Experts of a small language model: 96 GeGLU neurons an expert.
Below are experts of layer 7 (counted from 0) of a mixture-of-experts language model. Rows are named router (the router's row for the expert), gate (a neuron's input weights, with its number), up (a neuron's input weights, with its number) and show model dimensions 80-159. Each number is 128 + 32 x the weight over its row's rms, rounded and kept within 0 to 255. Numbers have three digits each.
After each expert's rows: a language model's description of what the expert responds to; "comes after" lists some tokens at least twice as common just before its tokens as in all text. This comes from a sample of Wikipedia text that the model never trained on. Tokens count by the router's weight.

# expert 10
router:097128104161111124219162145081143191135109169126159110124057152089117138156123139125156098109139122132123089091093171152179110121122091070113156087101110111118137088154115075121145141101142111119127132081133075129123109152064120126173142116
gate0:157101122106111063162151173153155115095135131117135160105131169064154135143075172104133115164131146131101116151084120130150061139081145136087109161153128098142124185160150146054166145139177149128174104160167119172120133115131123109173117141
up0:106151062148148147141121118178118168135142080139172118161133125125112116119054119121154093111154122118126104155103136163167163108147123136131142144122075134067146132140130112155123151103102109164132099181092071098153160090125127198152105148
gate1:090111128096132074172170094089146169180154104129092125145106118157139129134122133099114149137143095068101016110106147150156113089096128147124110095128145066084133177160077111124187180069164145208152091128075124109120112150121168130162172071
up1:115120147139111097120169122116127112151169134114118159162114131118131148124089168137094140122122124140107066137079078160197109117136059117145116129099152113146126186109165150119169091108131186112128111069087160141182111129153157131108159151
gate2:166175088149107070147105186096043105146116084133147078104093106155083075159198091140155101087157102163097088112163114110129113100140143104123114175138073126195144077128093106125166104128159096122077086163110064168125150154087124172157162092
up2:142174122125141145108158177161150137111153082136136119106159114158152121145154165103118136072169096162072133087096108134132111076081109150105134092156022152143126063126158133118111082093114145087155125115170118132149117121096141110140149174
gate3:140125149138102094169101126124120114122153167123118121091133093136138164133148162081115149136111095145115224095164166222119174154110097126143111153098161112166161168123087110162154157150171160096060154160044093116127146151146143106114095166
up3:135097115101120122123157130132127131127097134154174127105130095143086146125136124134168179100077123117181103111144112179100130130108134153084069145113098203151123124187162222113137146143114108098103112102125158163142127178182096185143149098
What it handles: Word-initial L or l pieces starting names and words, as in Guiding Light, Language: English, Sri Lankan, last, loan, Lieutenant.
comes after: "| ", "- ", "the ", ": ", "L", ". "

# expert 59
router:171116077081118106189135092116125120131157118171122112123146114145125147116147122127139141090105111074132130136148122152132140133075167090081112145150148147139126109118117107111173110077144175150120138093128113169066121131048132146142098083
gate0:144127116109115079146135139160095093075160183123099144119124095176148096129153181121115167096088078134161091100071149116075106141131169103095070117202140080157100099135111141110155115123067108081101084138118110180086130175114108127140078082
up0:187165115099130108131159101122078122050118135085129114171147100123124122175193214095114071146165115185201108133109106088110133117137176127112111170125152128109130144140149117174176083117085121086070084095095110124079113072108118084148076055
gate1:140127115112141137181147092137127104107146060127074151064142162082115119182090127090150101099099148176153140122164125168133137099093051118144139130091140151189120107074095120164167149141135108156095125173131104111108179105146131128150159174
up1:160044126095138165115164096157069101157111088112086116111138143134146094105120119176111117109129160135095151176157163115145166098157142104122126171153109147107140034125144145149066116126059057146155144127120140165113179070088191150151106121
gate2:050158074143116175102141049118138110139095102103108106151112074104141097104149084156121158092091158152157138058113124142151133110136068128116154118120126182097143117079151128093126136069212160133120117064168113086114166115111144147081158126
up2:213152100100108159133130112116073090095135141136162144087106126110077167136027159143103172067184160182192131134149098145111216076129120139173143076134136142126128081132015088165111141158134102150134140128160152095121073149146074145167182103
gate3:126143170119135106153060119168125133154102145078144103123125178106075085109139061093084102186160127085153094124099131085157170099128145116145117051156118145108108181124182155079103131174164174158144151171160096157112144040127095124138136137
up3:155178100099159134136151111097116114103138219106155070101076113155152120108134142117170106083122106172074206140153111132141126168110194083115112162123145161079130143202133103171159175096029134066112121104118128080119079162164100129157112184
What it handles: Word-initial consonant pieces in food, medical and name lists, such as ch-olesterol, ch-icken, m-yocarditis, and capital name initials.
comes after: "of ", ", ", "and ", "a ", "the ", ". "

# expert 4
router:153101095102159052162152144132084120114113128196118139118128131155137109146113111105087113082106140143115115096142113130144132118095179139045083105161153113137169119125148057093164096142077154149163124127162098131087066113065102103143111122
gate0:138116103132093132119167132116119150126066131096099157119120148122122121125130085124131110118080142105130114125064135133108131174206108121126109067164091125139185122066107138136133094122142075066189168183099136159128152171093133177169091111
up0:109130176125178093111134181162076130142120144155119132146125100075171191094097146149172136142143101112194149093095114114133105127197107148131080142125094148121138125139158069082094146133182170091117103131103054096149164134130111161102132090
gate1:118124134100075132119123084123090117088122162156172203151159150154126178101121118166100154168073118087116154153129124106130086158127122160137136083156140188156125108093103181131180164091124099150120123117143181134090084156112118065114098078
up1:137081139130082149160119129164130099104107174119143178159144161135111167144081109099146091148108128119106152081098160122131184107132096075136121092099117129133135169144060113203147053126144172147147103080150088096134117103135174123132167204
gate2:131127130122149140148104136200121144110086139145066107126101097151120119060116079109093177086140147170081135148082055096107059193168114101122164150170188127052131154108145060113114090139121110121156157118115088138146143125139113137147150119
up2:187108087106135131122191176138084124142120113094120139110192109125155072108124096144207141152183119170094122085159116172164141187126077125176119140104172154125138102144077116070101212106106092130118129156122097085122150096101144110105116113
gate3:107100080115176121115177163082121104110131146116118096132130154117148094096111098129084124122165119128138120149117117161133112097148079166123095091204130134106127084142116131167093175171156162136169095114176130151148151117120135137117123213
up3:125124122128142110164169175137135113113112094155114142170161156173112203174103105108154089105187127132137019199100181132104093132110147141173159147117153085146132154122155121136154190177130124123159107197160126121115122109100115100149133141
What it handles: Sentence-ending periods, commas and paragraph breaks before a new clause, plus subordinators such as when, while, though, because, whilst.
comes after: ".", ". ", ", ", "==", "s", "es"

# expert 30
router:138070135142139106168122098138128149078162071150105119168120157084074115147119137099090099124075142143147146033151120127171129110122125095117166135202132126161143097119133111152124115100146168164155079105127096182144136092079106136135088118
gate0:213155143104115153157190117137195159166121077152172138127098139125122020129073063147057153125148090110147124120114038115130091143073134170186112181168109091189103129082065107109160117175086131097153059121167126144133141116139147130123084147
up0:047107139142119103044165092098130108124127122132067179098180083149143153093148129147145101133147115145078135108174210135141131128094092136098137100108127141101170182125144134053090160092064138110150140140138103096106080077148128102146104131
gate1:130076157117096095207102063144170135141184171131165160122164117153048205144161120117127143154157165125064102085123150071123137217122130098142121192106165147176123131105112193147081099102125129128133073153121127131086126131118126124067090138
up1:087145184105080092215103128090148185167136253153138194115101093155124147161117110196109116139129103146191085109090130095125109215059112153112177146091122115161154135134146106164115147137093077108116129166110124137141146211135137096144104182
gate2:121152149107086097142133065114110162052051142161123131107121124100087117158160139092153139159056136156120107099177108173131181139085111090133138141124141123107119080147166128162110068129163138118145102091116111135141084102108130146111170125
up2:128105128127149170160107101088149090191142138110128129122145133101137157138044114140158133114155187158096147177129143112109155197161184177062085145188122154116148155161138187136109102145190188099120115131110078149131167068053113110132060133
gate3:058155104069043088165177109129085138150109062103131196124101109147151100079083124127092149096096189131106184064129137164169170096130143167111159065111101110125150131130168141178105080164093128153083131088119152097110146145063079162170168131
up3:186113156168115145113095112138195147109100127128119130163137071151149149094214133116161111123053171090141156156108123077070122123129130209150125095123175135113137134154156113147199137178121134104170156105129057100124113093087108076095116217
What it handles: Single letters B or b, sometimes Ph, Te, Tr, starting a word or name after the or a, as in Botanical, Boulevard, Brown.
comes after: "the ", "a ", "and ", "The ", "s ", "- "

# expert 38
router:143077088061085090110127167105080147102085180151124080136082155134090049121136082114140067169110121148153104097127153173145081096116129112141149136142131127175121135154138061115131095110155110164092116131097060200121117157067105114110134075
gate1:105096105102120196145112187114107075169185181137103073173182140139094164115144185148125124191108049146086156186157156155068079120094116116139182158113081144078184150161181092146197125067107144155154114106100142124129153108098151130174137172
up1:105181148182120107132096068095150199181072127142130149150162110134129171114080115145129172124107103099131106135171162090134176081132146126134057171089164136083093088155119066141162130149130078107133147182141164121133112136135155126108170103
gate2:148099142152100134126126150118092058125100151118132223161166148104107111117138065119160102158086097127169090101143219121062147175124146137163130113080123077128111135135084078193176157052120138063143135135119115150153143076072137121111130113
up2:169153146086149128169153193136069168092119208147160096115170143089105126122121158153159112108208097132137134140147072137130120175150122111096118136124182145099079118142124140145100084137127119065096202102157125140118136175101124095134129183
gate3:103196150160141167143149086117149104128124155087133132150081116141112130156097142057092154132208136113125119106090063085114137170084178132129145171097161146112129140159119201163167073145084116160097114136121140132158084132037134089138166173
up3:093107129134144124152123104103159129135100077105105120195096061077121150076138108094097137095122137137113117083127077102144220163146087086098163117095184151149136154093113141097134049148129131196069161151131149127162125136145161112141180136
gate4:104121096131111114103158095102091162089186164079174155127101130150141123133155156193134172054104161191183167110127086193091119130148130125170131104138117114112145146117106075092059135092075141160109156122121133097199166147065159076171116168
up4:168184120119114118127107187168112114129096137150075086127133144129147094183100189077182079145067106128081143122142119157100110129177105039097133098169172129143134125062201081118076123157089128147145119167101091098125136127099101126111124123
What it handles: Decimal points, digits and percent signs in statistics, demographics and result tables, such as 89.8% White, 2:01.35, 1.609 km.
comes after: ".", "0", "% ", "9", "6", "1"

# expert 20
router:177104125099149133153138146113100139089172118121163115122087111151123096120141117123169091072130064131144131109118145125182110120055131066112167105143161141148121098033101134098113118106052110169159119111128080152084114117101087087123151098
gate0:174164118154175107065084167104153135095159141138069136103226156137137102147110118154171164060113076146130095118103143099119132093069114115123142107143129153156075131107076109119120112116094108148116109107136098106084078102066063133134158106
up0:140124126142092114114122104129179131170129132135065060116127153114127117105147114095142165173175109132108116121106137168193193146142132109129124154116137112152144224071117162100139165096073174118068164098084066125104083137106151108132136107
gate1:155131149065093103143165133050155168116075156178144048134130166154138160082117102091164130130140117156119131073091144139122102136143156091135139145114088152122188148154164101141130157117092141115146116118090187106139120145148181065176099111
up1:113142104191117174115202076140103141124103135085150190116110140178076082103169181158132107101106106081105173188153140119122176118057043132130173112146150156138095070145097119141149102073128127157108132115074083150139157160112158191085126114
gate2:076166168155116132147128192109081126138136179124142166127161157175102125144092077113116128097159106133145167074207151112060139188170152121177172079146108129102130093126155119168158120142080103060108117126140064118098075170116121128125108107
up2:113136105106092087119166136082096160123168174111179130111152117163133157144160104152100162134133116092125123112125142120117129161146195112067153080167099207175079130171137131140188050143125107146118163095144216106140149186114101147090163098
gate3:139127156173107142070145136154158129081123065149136088069134116112110132108135143141130117157143080180145103107095102099139097128137093152114092140134160126087067112092088098116161167079151145121120071149123099162128078158071177149114144133
up3:177137064129118110148077072098161106160130137119100118174087125134184138128097178167114146140074199165095145103067159177129106198087098089135080140147105152150124177147160074106122134044110106091172164127134153069094132120124068149166114166
What it handles: Opening pieces of geography and naming words after articles, such as mountain, wettest, King, River, Fort, Museum, Sugar Bowl.
comes after: "the ", "The ", "a ", "- ", ": ", "\""

# expert 42
router:125093133089160113165151113129055168094165105119112129165107126079131084137073113131149091097105126150125144094123173131166084117085152109079131057177159142198128088054096095119166091099112130159105113075150113156111151145123114127139174147
gate0:144168081137109126096131021111083070168092135115152062132071097153102150135154162159135097149126120151170125176116069117168142134130128111148121053159217134161125147077151145090112092091102060122139144087130113141144150159162113103094177101
up0:116121108148075123132176094113149139110163092113106105118176140109104134136111184130088079151073168089040154109147153161135142101138071145110108114145167084146091157126121104084110132133110143104148119114112144167055120135139131103124033152
gate1:181106102088136156158158117125132077092111137098094119147138175174176083128086091106078065186104125164168126136124103168170173113106133139116150118134081124183131074106100197176054131141099089081107105141137047133119146100106141089109150111
up1:121151151154069091124149126142151097103138095119137087090137111089167137178129165156131102113221183161076117180131148123138126170156124165154120118076123098129166118121114097150098109128119113088107106167119173123122106177095150098039095116
gate2:083119111206090093144106151079150147175151155129137132140135150115109139167105121132098134173132081128118071132146129163145152187141153105118152149076182134104141133138196154168099095126111120160181107084132108149152108106143126117124108152
up2:180122111164144119078140093146147086118119184172147128116154135113080132125167128139113228126192140113143121121076136150131173080119153063080153157139116138144171092121103070119111156192156142153126089133101130152006109107118168145162144109
gate3:131116138123082113120123170141113095163128151058118098160124081108195095187090121087084106110084128089117169145074166126166093127104108128111165094132099171173150098127222110081166121094150101118143106123123142111123194087140169111120111119
up3:159145115116135061110151130099139132116164153057140096175092110162102215147200118070155189141083129130064146072134122143147107156121107126091107172129119182119152119145054130136123063122075134100122167124170117098088077162142130083134160133
What it handles: Words inside formal organization names, such as Royal Academy, National, World, International, American Medical, University, and the or for within them.
comes after: "the ", "of ", "Roy", "(", "at ", "by "

# expert 35
router:118111124133144128171103096115114162107145118162112081078118159102146116128141121090113140099087118146157111145154126148161085119151150120164133088192155112175102109075090116080124103073124121118139104095158123181110133176122062112145097120
gate0:150151112111045126173092110108160122124140140088113106143136098105121130151148100162131115130156057172159119193062108136114097082106061160108106086093141180141139113165111088105124153085104103132146114156062099119098153145057161142139128114
up0:192149049105153137157123126100173160054090114121064126119136130174123147080084141090112122166094082137140121117164095175125155167064183077085075137205117121144153172074183067155136077098127117132125146102125141120133130139159124168135110111
gate1:211104166088108172129157093166099183106123140113080115123068175104194108104122128099117127097122083153218126109204112106102137171189108115100143059113115115125108092109126089090134105116089134128147167138154200136133099116162127161203095092
up1:095172145106121155093123162107126130148111135158114109117126130146091186071097169142123124120112139141107112140122119152111127137118133100072129170104160092172185138128113147095171127101159168129158158105092060122131122157122131142082190132
gate2:140155136108154154054063127155099142083151130183121122121097106122139126115099162120169146081126155179090121171113110105158141101121155056131176061091125099111155149037086111138133124136121131107125101060119173150178150105086098084166097102
up2:129120108099153160115093095139134164098113124131081134157124106158145129133133158138071140086109125180121027175119109118153119123115192101121180117088101134086044135157151155101132109153139116107061068156064138130183154145073108114151095142
gate3:070168099129147164097181091127186169131118088121151106103136122036059133158220095089175093138078087131121121068173114140118154118105148085069132135155119078115147142127159131168082061162074171021108068125148165111089094123151128135123105150
up3:160095134121149101152130160154113070070122200166095218141114155124143101160152131118098128107061177144104122119105055141117108167104115096152094146118166085114134121144077129094138174125122066165116187138122098163160133113168161141090124145
What it handles: Small numbers in track lengths, scores, page ranges, percentages and tallies, e.g. 5:12, 3–2, 411–420, 18.2%.
comes after: "| ", "; ", "(", "\n", ": ", "–"

# expert 29
router:146170098099191146087165091069072186078198087167141158131116101084127135142105145101107073021100101153122126146166143156108121085102124104106142124115161094158127073135095134109154092146123106178149094110125102139083145149126063139127151097
gate0:174121105072131177178108116105110115147178089136170150093158084122070190160158100140071194119157083209125114101130156140147106119187168105142145102113129110107158140136138177095115123130138128159086150160167144134105102123144111131127141159
up0:110149162173107094186158097177113081106157089089101126170145123053177138107086167151108153078105106117133131169130139136143171149091173182096092168161115131088167083114181089148177067174084097076133106144154147133156154126125165104105093168
gate1:138161090143143106148094141131182189109141098134159112087100091114105133079060151195114162100080171138141126154126169133131166083072118153125161167114145119091143111179104093181134174168100067195126163123139162121093099142046146133192134117
up1:138162081139128193180112079108136128129107114121132111156122126127122119043113115157111144111110105137067102135076118149115120142129127118093150126095126134120166205119148163186158101141061202135151155156188132096048100123168059105105142138
gate2:083168097111159110088140104107149109122174087144153106190021144057094154103152132094145138086115116078112151116157148166130174114125106098055092079123070146106147101149129139110185163088086143188086102152083154116113136179108153148132146125
up2:086159065108123155113105089095120085094123104139152086132060145110130186115116148173130137098139115153135141135100064159067115165159114149087142101097169120062092052209125138078102161144126179123139133150100153089086143171192124097116154137
gate3:152096119204186101127147156076111133119159134123061127124084124130114149067115106085145159140112164109169147151126123163153124126117138117129214107144136051147177137138100116149168096102069129135149161115128106166192217138160102166158163139
up3:140140162114102169105121121168121089134144096081133227152109143116123101164145125117127082105148130093113093127136132137131102104127168104079105200076124133145103111147158101139095175111092191158111118073069162090126137151089158057109098100
What it handles: Pipes and numbers at the start of table rows or in counting sequences, plus sentence-initial words like On, This, One.
comes after: "\n", "the ", "on ", "5 ", "(", "|"

# expert 41
router:195112058083138063213144150122096172074179132104128147147106120100082128167121099138120132109082109117109111172142126116180135133146120072123120161140195136222137133139135103109174141108124117128116112097136066174098056149108138143143098120
gate0:114076030111166105167066143112117138173122133132102138101132168142103102160118131093119111127125115102132131074141091139138103118108142063167106082107151167148156113188160126113136130096172134181096122070138120081120126111141175158132120141
up0:148155144120089177150121160139161151131130083176109156188138158142105109153118144129084129159166116118117121069183116088151103136166085150162128111104143148162096128136145140158167180128149092197149122169124086077084089084146089109129125137
gate1:147107111105152153163160178068126175095174099163144146164133198124139077089133139134195099134094153132116132095157092122140121104108139131133083203160082117127138051107099163120120171157117053124095161202141195148122080131138141153083078121
up1:127134106138117093133126170133206162179131144140124108138125175175191165124084071158103119099115172126092170125168099099165200149103129098176125155100119100118174121064143208109163136111151149175131180120138200096159055155200161150141120125
gate2:072097116082102118125139117116089118060139152139135113149117152143103156065153110084170050148167103131183111153101122131133117120148127156092126079090104125147170095135181134121085121129134151168150133088204107139122159055138085171130148128
up2:101157123174143119123110131191138170155174119138122148141154077094162063137130115135115124075092123115141066099119124138134043195126166141186184126135115111149158068165141111166084111157124126127107115116136101095119152196095163066057078131
gate3:103112121091136128166075150135092138144109112147130076157131123117092203187110140150133102144133083181177104089061117139145156095067136133087183151174152148164155159114123165126150114089110175088166109140083133189129094088162103125160119139
up3:189127108167149135111057105157160078183086149137090131106124128090152134161145093096097115111136095133130093149186106123082154243133103087121094088151097138126173084093119134103138108108126071142139114133139091150104069096139055132090118121
What it handles: First three digits of years such as 198, 201, 199, and punctuation after dates like "Founded: 1988; 38 years ago".
comes after: "in ", "(", "–", "In ", "| ", ", "

# expert 57
router:146155112110146127194150103127109100027175113145144136108099176119145122088101138107208065094144087158115114071160178123178092069062125104129142092134141160154110095096117140126123100135087125133199110080132094154116086129104091120202136123
gate0:137153118122166105095087163142155060136120129103110143167101116145129146120149146183190171175157108146125080099155135132135147156152129102111139120156119115086150118105152154126165167079055040129095169105152125129097082190118192091093114129
up0:063203153101090113051173165148125133198092115134112094118141156167110160189112125078119176085095122136119146082089124101113179172060113145131107115178143137094140110061113136117095129206091173114065058170112154156132190154160163053164139116
gate1:147103108161077150141124123123139102176061135092154185150101115156156188162096113126132073145153135181137096152109108123138086083140142129144120076115150109092122136162114132155124147116146119144173129142101118153131119061162101141108152141
up1:178134104086130110133080113185158144100082107167132127126093140127146108120155132079085072139164108131136099167100077133130153088117102133094098098153075157143150203174141104095113155073146151121131121149118162187154118113154139167165084121
gate2:125099125119155151114099123152132063107134109197119126116103105183150139130129117148140111177158080175080106153181144067140150162124128138138136140105114186193104127124117151089063104092106066093139162117164105064152087067087160091114127153
up2:105117126076101137135131075076127157157173143088131100125097160163079136141176097141051126170135114132119140142131176117172099140129106083071128146170152105060089176144076156121121120086124150173083109159097145095106090078090123178091160186
gate3:097133133110135134107181106125092198119113171120136173056145119144120147115168113092157151204141180106154201129093128111111156129151123127146148088111126102091093135108063101173161131106129091085088131112113106113080147123141134140174081161
up3:154070105116188124071195090134160178118200152132162109141127081166104176147150144077118090113144132135127096140099119125149165128165117080166089159159078110123112164107143118141155186161098104111115159116143146121106157082092107176199159183
What it handles: List dashes, line breaks and place words in location infoboxes and geography text, such as station, located, city, Location - Country, Coordinates.
comes after: "\n", "\n\n", "Loc", "- ", "==", "vill"

# expert 40
router:162102066133214111193122140118122108112164081135139124137122135118135093165090122138158080112085051127133128055145095138175103165104145063109116127153119123147136121068141126128113146079031150120121083117070101164049078169131087069171164060
gate0:109123113088087167125140082159137121152126121153126114031177157060130126140104159170163119170149066111073105134143111140153161073133154158129178000156144124176069118150128145152090176115155131177150118090140121140140117049096106080119095172
up0:071095073150145115074151159095127109109122185144116169104116115123128105145071148044144099145069140100150130110200133148137127138134102132132128138154097161157170204129154127077143137118145164086145087118084125116153121159043102163098189088
gate1:167120090106105172107131135121076125094106118114139097136187118152091120107096133091143107171044153165126179135142177126181034128163105073152125140136162062171168080114117133132148104118062109125131112106116128168037108164138086133119176127
up1:128138093157208157167152151093090095116109137091120139190113140138121186093163144156182183129172166117161113086115144128104126149125144105150127121132173040122169081122137153171177131149107145174138109112148156151150104064125099128120150167
gate2:115170117104121142117153117112104128118182132212124198136108129163146142167131105148118138147129133127131135131097085143151108065172151135160076092110096174099154116136126078120129094100055100118130139158084144136027048160123117111160118123
up2:054096121085212117187135140161124091089105140141114105140160115203195129128104175149156120157115099127072125133172149117148146145158146126201128098165138124171142109103111115074141112198088116078117124159109084050129093115136107111158101123
gate3:117084125109103139098139094100118125098097196126133123067214117092127063142178132118164115102103096181080150120151165133123153146072133116115182147117084154105175135016138131109159102139116142141143137119126122167152136086091144168075075087
up3:159125069139120070163098042122073064172085128090108058104076143126116160097128134113082153120137177134122138158127105179104119152160155089161065085132138175136164146127142110151141115110186142132105084126050109109133107151111110177121198126
What it handles: First syllable of a common noun right after an article or preposition, such as be in beetle or bees, camp in campus, Co in Cost.
comes after: "the ", "and ", "of ", "a ", "in ", "The "

# expert 21
router:145142111105160119201180123135055180091131091135135092110093173100092111113137118098135089160057094151141131178138097149123102150144152107130117119151154102166143084080083138102126130121155128135163113105153076188080107160137058124125109132
gate0:210100145174119154098149070103125170089138136120094121077179125132080144130093146157144133149092128182135145106160141106108131099162180171106159133043083112174052108127142169164129132131146109100139130158118130143121121103097193116114071152
up0:144131087122171214124097135125084144116111123118117179131143176155121137105117084162121166130099137133114117132159147123133117101107105171164111159129136099115172205110109164112151122081110113123103099177116091111165117085119068146167174116
gate1:130164100109122152130141096093155145143134139079084110121197130117139146108148187116210110165123079131162137148129140071145109127122135132140123130191158136071136154161138158182107124138173166086126118107126129100144110103059089146126060092
up1:142121162182144088103194115173078086118145175137083106163132114117119136109070153107144121083130102168118115125152082131149124131136076164131162138132083102105136131186094156118180062186207115106071112206097115118131114137119117134137132134
gate2:093132117143179112142106156156170124144124132137157148121113082169130135133144066185160169152103137128159193155146125143171134121068152126166178114199125125130131174120094165148139122151149109158131136132108133097096098076142028112195131095
up2:155116134107144082114147105137185099111167180179100094096125088096029141143072110128138106144168097138124150155147124131084175126094136142117196121152130136190144156048130079081147140144136139061100097171066196152138153138155137178173151153
gate3:115155102141094140099167164042132178156115191177186127188130118135116166160135124209144153087134177148121103111206159169154145184118128097189116065153181140133119113056130134074096168131173150108111157132074133144130196146134167136121115078
up3:150094110131133101089195119090098073128092148119136096098122184127144098125119122097139101064108108128133127098131165169130140149163137121172094215103157115146088099204152111077139136127149153173133126166133116154142170185102089114137119057
What it handles: Digits and year prefixes in dates, ages, scores and table figures, such as 198(4), aged 7(7), 200(3)–04, 199(5).
comes after: "| ", ",", "(", ".", "–", "201"

# expert 63
router:145066125099179096148164079123067138089136094143120102151121118132154133182106117107107095078106090118148146139143154117151111109079099112146081096136197112138139151108096150105115154132073166121148098091151136156132138158119135045166176060
gate0:149106143127104132152098113124137105121108097070141095121157054148148127087144164084198100103122154097127099109159180133188173188097105062086107142142082128120111120189149082148063086255103102125116176072073103132171147154128080128147100169
up0:114115128125097085080116096125056185098129070149105124083114125073088135136151122186116149161174136097162159124117163116125125172122141087120141171130200074138208128174136138099169078098169180139105163079147171155090124169167122167156084175
gate1:183173119147038118084116137111155141137117117112160127133121136142124148097128113168118113093119099115166158144134080118130080096172131106156146069139128155164140091113119160114149157107133134104185106153098128120221122084137138121096096107
up1:101131086104119155128186152133179133070089140133109168129190155172165102140122081165127133147086122052140106165148169115122121095146141119168157115101100156099113108140107149050134123129119132100104056179047104094082149157081123123057117079
gate2:139203143134127112065162127098078114099099150081113109180082178105070137068134093146055166095148146120100108117194086124144077136133135147163170099124144124176138109117189121179107160186176131181117125122095151124089131158101169117156101124
up2:102095133160125127123120124118149125147112156144149146142068086088070157146101111125114127148131184102143080133141131207111114202140095233142174121155102128090152103118153142111144132101111111163113141148100154078125131079125117128164136160
gate3:124111109076185222137097127151156139165144113128140120155179163133147093120081134130200117064111098146132139094142148099106149128140095130199089135141101191131131168131089158135115140112084088131118136178155160107088113185156130162148200143
up3:087178130172181101140113116179156125190051135117152120145095124106138144103150134087125075145143033089168097166156128144103068110127130125098112108158114183116168140081154150137163153168127100123173108208115134160120124182167152050107127110
What it handles: Possessive determiners and articles before a noun, especially after at or to, such as his, their, her, its, the, and possessive 's.
comes after: "'", "at ", "to ", "ed ", "of ", "in "

# expert 36
router:159116127139205095168119134149116183112147130126142088160148179077084094147059136103152084095153045130158153143140126158156114088122136096086117169101136119188126100111094128166144084042140133126104067105124121147057109124088075076169171126
gate0:193131124181117118113142222108146126046176088100094206135121107169102093094120193085185148138146090155093214141110149106156079130117121095147125154144144148112089119100122110136102129129155184167124148167164116109106159138133088112164099120
up0:184156127032171127184107153119103184136102156173144116119093051158150100213088128067122107196093114102197093117099127136086145114146113093130144090179192136113147155096161088112146136147108155168105125125212106136143123165103117111136110135
gate1:111107133181116201094134213126154146104105092107167067149183103110101133106150112148169140109084044147156072140143173059104115152124133130166139114141176129118127105114110131165044124086110137082045151125117125081144062121162148062108142181
up1:147155100111149136173163169045116125101113139128109122124150164124157179092167145116234098131065102132146172127096150108143164176115127129121122105083169112175145126093126159187118143101135143108133181176155142167063080156166147135191118126
gate2:142139137160253110150126156156103136162099211133124156181146161056140160140151138151166150152142039178132112132139178149144153112136066115172174145113159134125133113085196102119168081120132125149099094082119119090158095173128211096130151153
up2:177158109121128146154132111113188082127112164100147081173068091117123154174109143110162108143064121072123104149166101127100132138113129107071149155157091118126146059128120121113166113075081116142147139148138153094126145174159173163094061106
gate3:142043106088108071162133131135185137150085156131067105159178182093166111129123199147106117089097127140108095096090124117120117126137062137066084069125128095169142107153134196167141085160119140152147106098135159118126148186138100083169148119
up3:104106164143119157146116103103152114119113057132146150130143132183172130100111124140170100215089094142157115151175189121148116129083091089164052173123125135082156124101118122088161104161148147078072157230150180143132136140130121175092093074
What it handles: Direction words and place prefixes before country or region names, such as East Germany, South Africa, North Carolina, Central Asia, New, in.
comes after: "in ", ", ", "of ", "| ", "Nor", "Sou"

# expert 62
router:112058109095124074173108135108141116127089131164145149161166156118140118169078136136116142117075138139136143091164155163180123150122167078154086127131182127137148128139131188076163081108071156172187120139118115133062139124115111102158175066
gate1:089136113136117109114150147140097091113131179132140119135074157174136096139123070087118126146103128090114099087108103095131131156081180182082161080158127116134101163156152158141076159107151162079107156138135119108136160158090115083124136034
up1:107151124076154161161097155157102070131155087138100117083162144151177136123159168098170107058139092105128120130108112071112129093139097114121117160077222127146094192083127115132136138117122137121143137147157081088125126079130105138129077129
gate2:181131096128134135132116105137192080166162119062136144149153139136100118122078155110117123118122066129159105108110138075157087122188052118109179138159125129134227150186077162156158129129122078164080093099139156109127144102090159098132133123
up2:146046104094124038181155054160142118126095153104080144161171136116142076139099099141113083151149159129123116092086136143107102099172131179123140120124135136114121123116124137065162102102126218103139111101120172120116105077122130084127117188
gate3:139102121109161076123126066152165107155138170156166109132086190122051057138074139142133156146108150152168100076116145149131142148118136135114140120107085141143120186122182150126044071179177178111164131094168116175108167089101113103136117122
up3:120148157140160164191192134180124136074150097122138121172107158158170161071169117151153112161150091138120164097139129131149127133192132150112165133115142122031119112105147044158139099173090145105110118110104134104138127141107161134098094119
gate4:109175144129182179103084167090131186190099077064145101125105131135119127077111124080089186144100137185076154112136157139126104146134134143119206107143143190108128159132159128158145133163167082136117135123092141154122174123133148065166017080
up4:097108131154144188121152157106131206147159088101208157104049185164090107117131116111124154094130165120111152108101192171156139166099183074175165132157126133157078128203159161186125140110146109108124167191105143111149158096125152151126099089
What it handles: Opening stems of ordinary words in narrative prose, often verbs before endings, such as boxing, both, keeping, quitting, stabbed.
comes after: "to ", "and ", "was ", "of ", ". ", "is "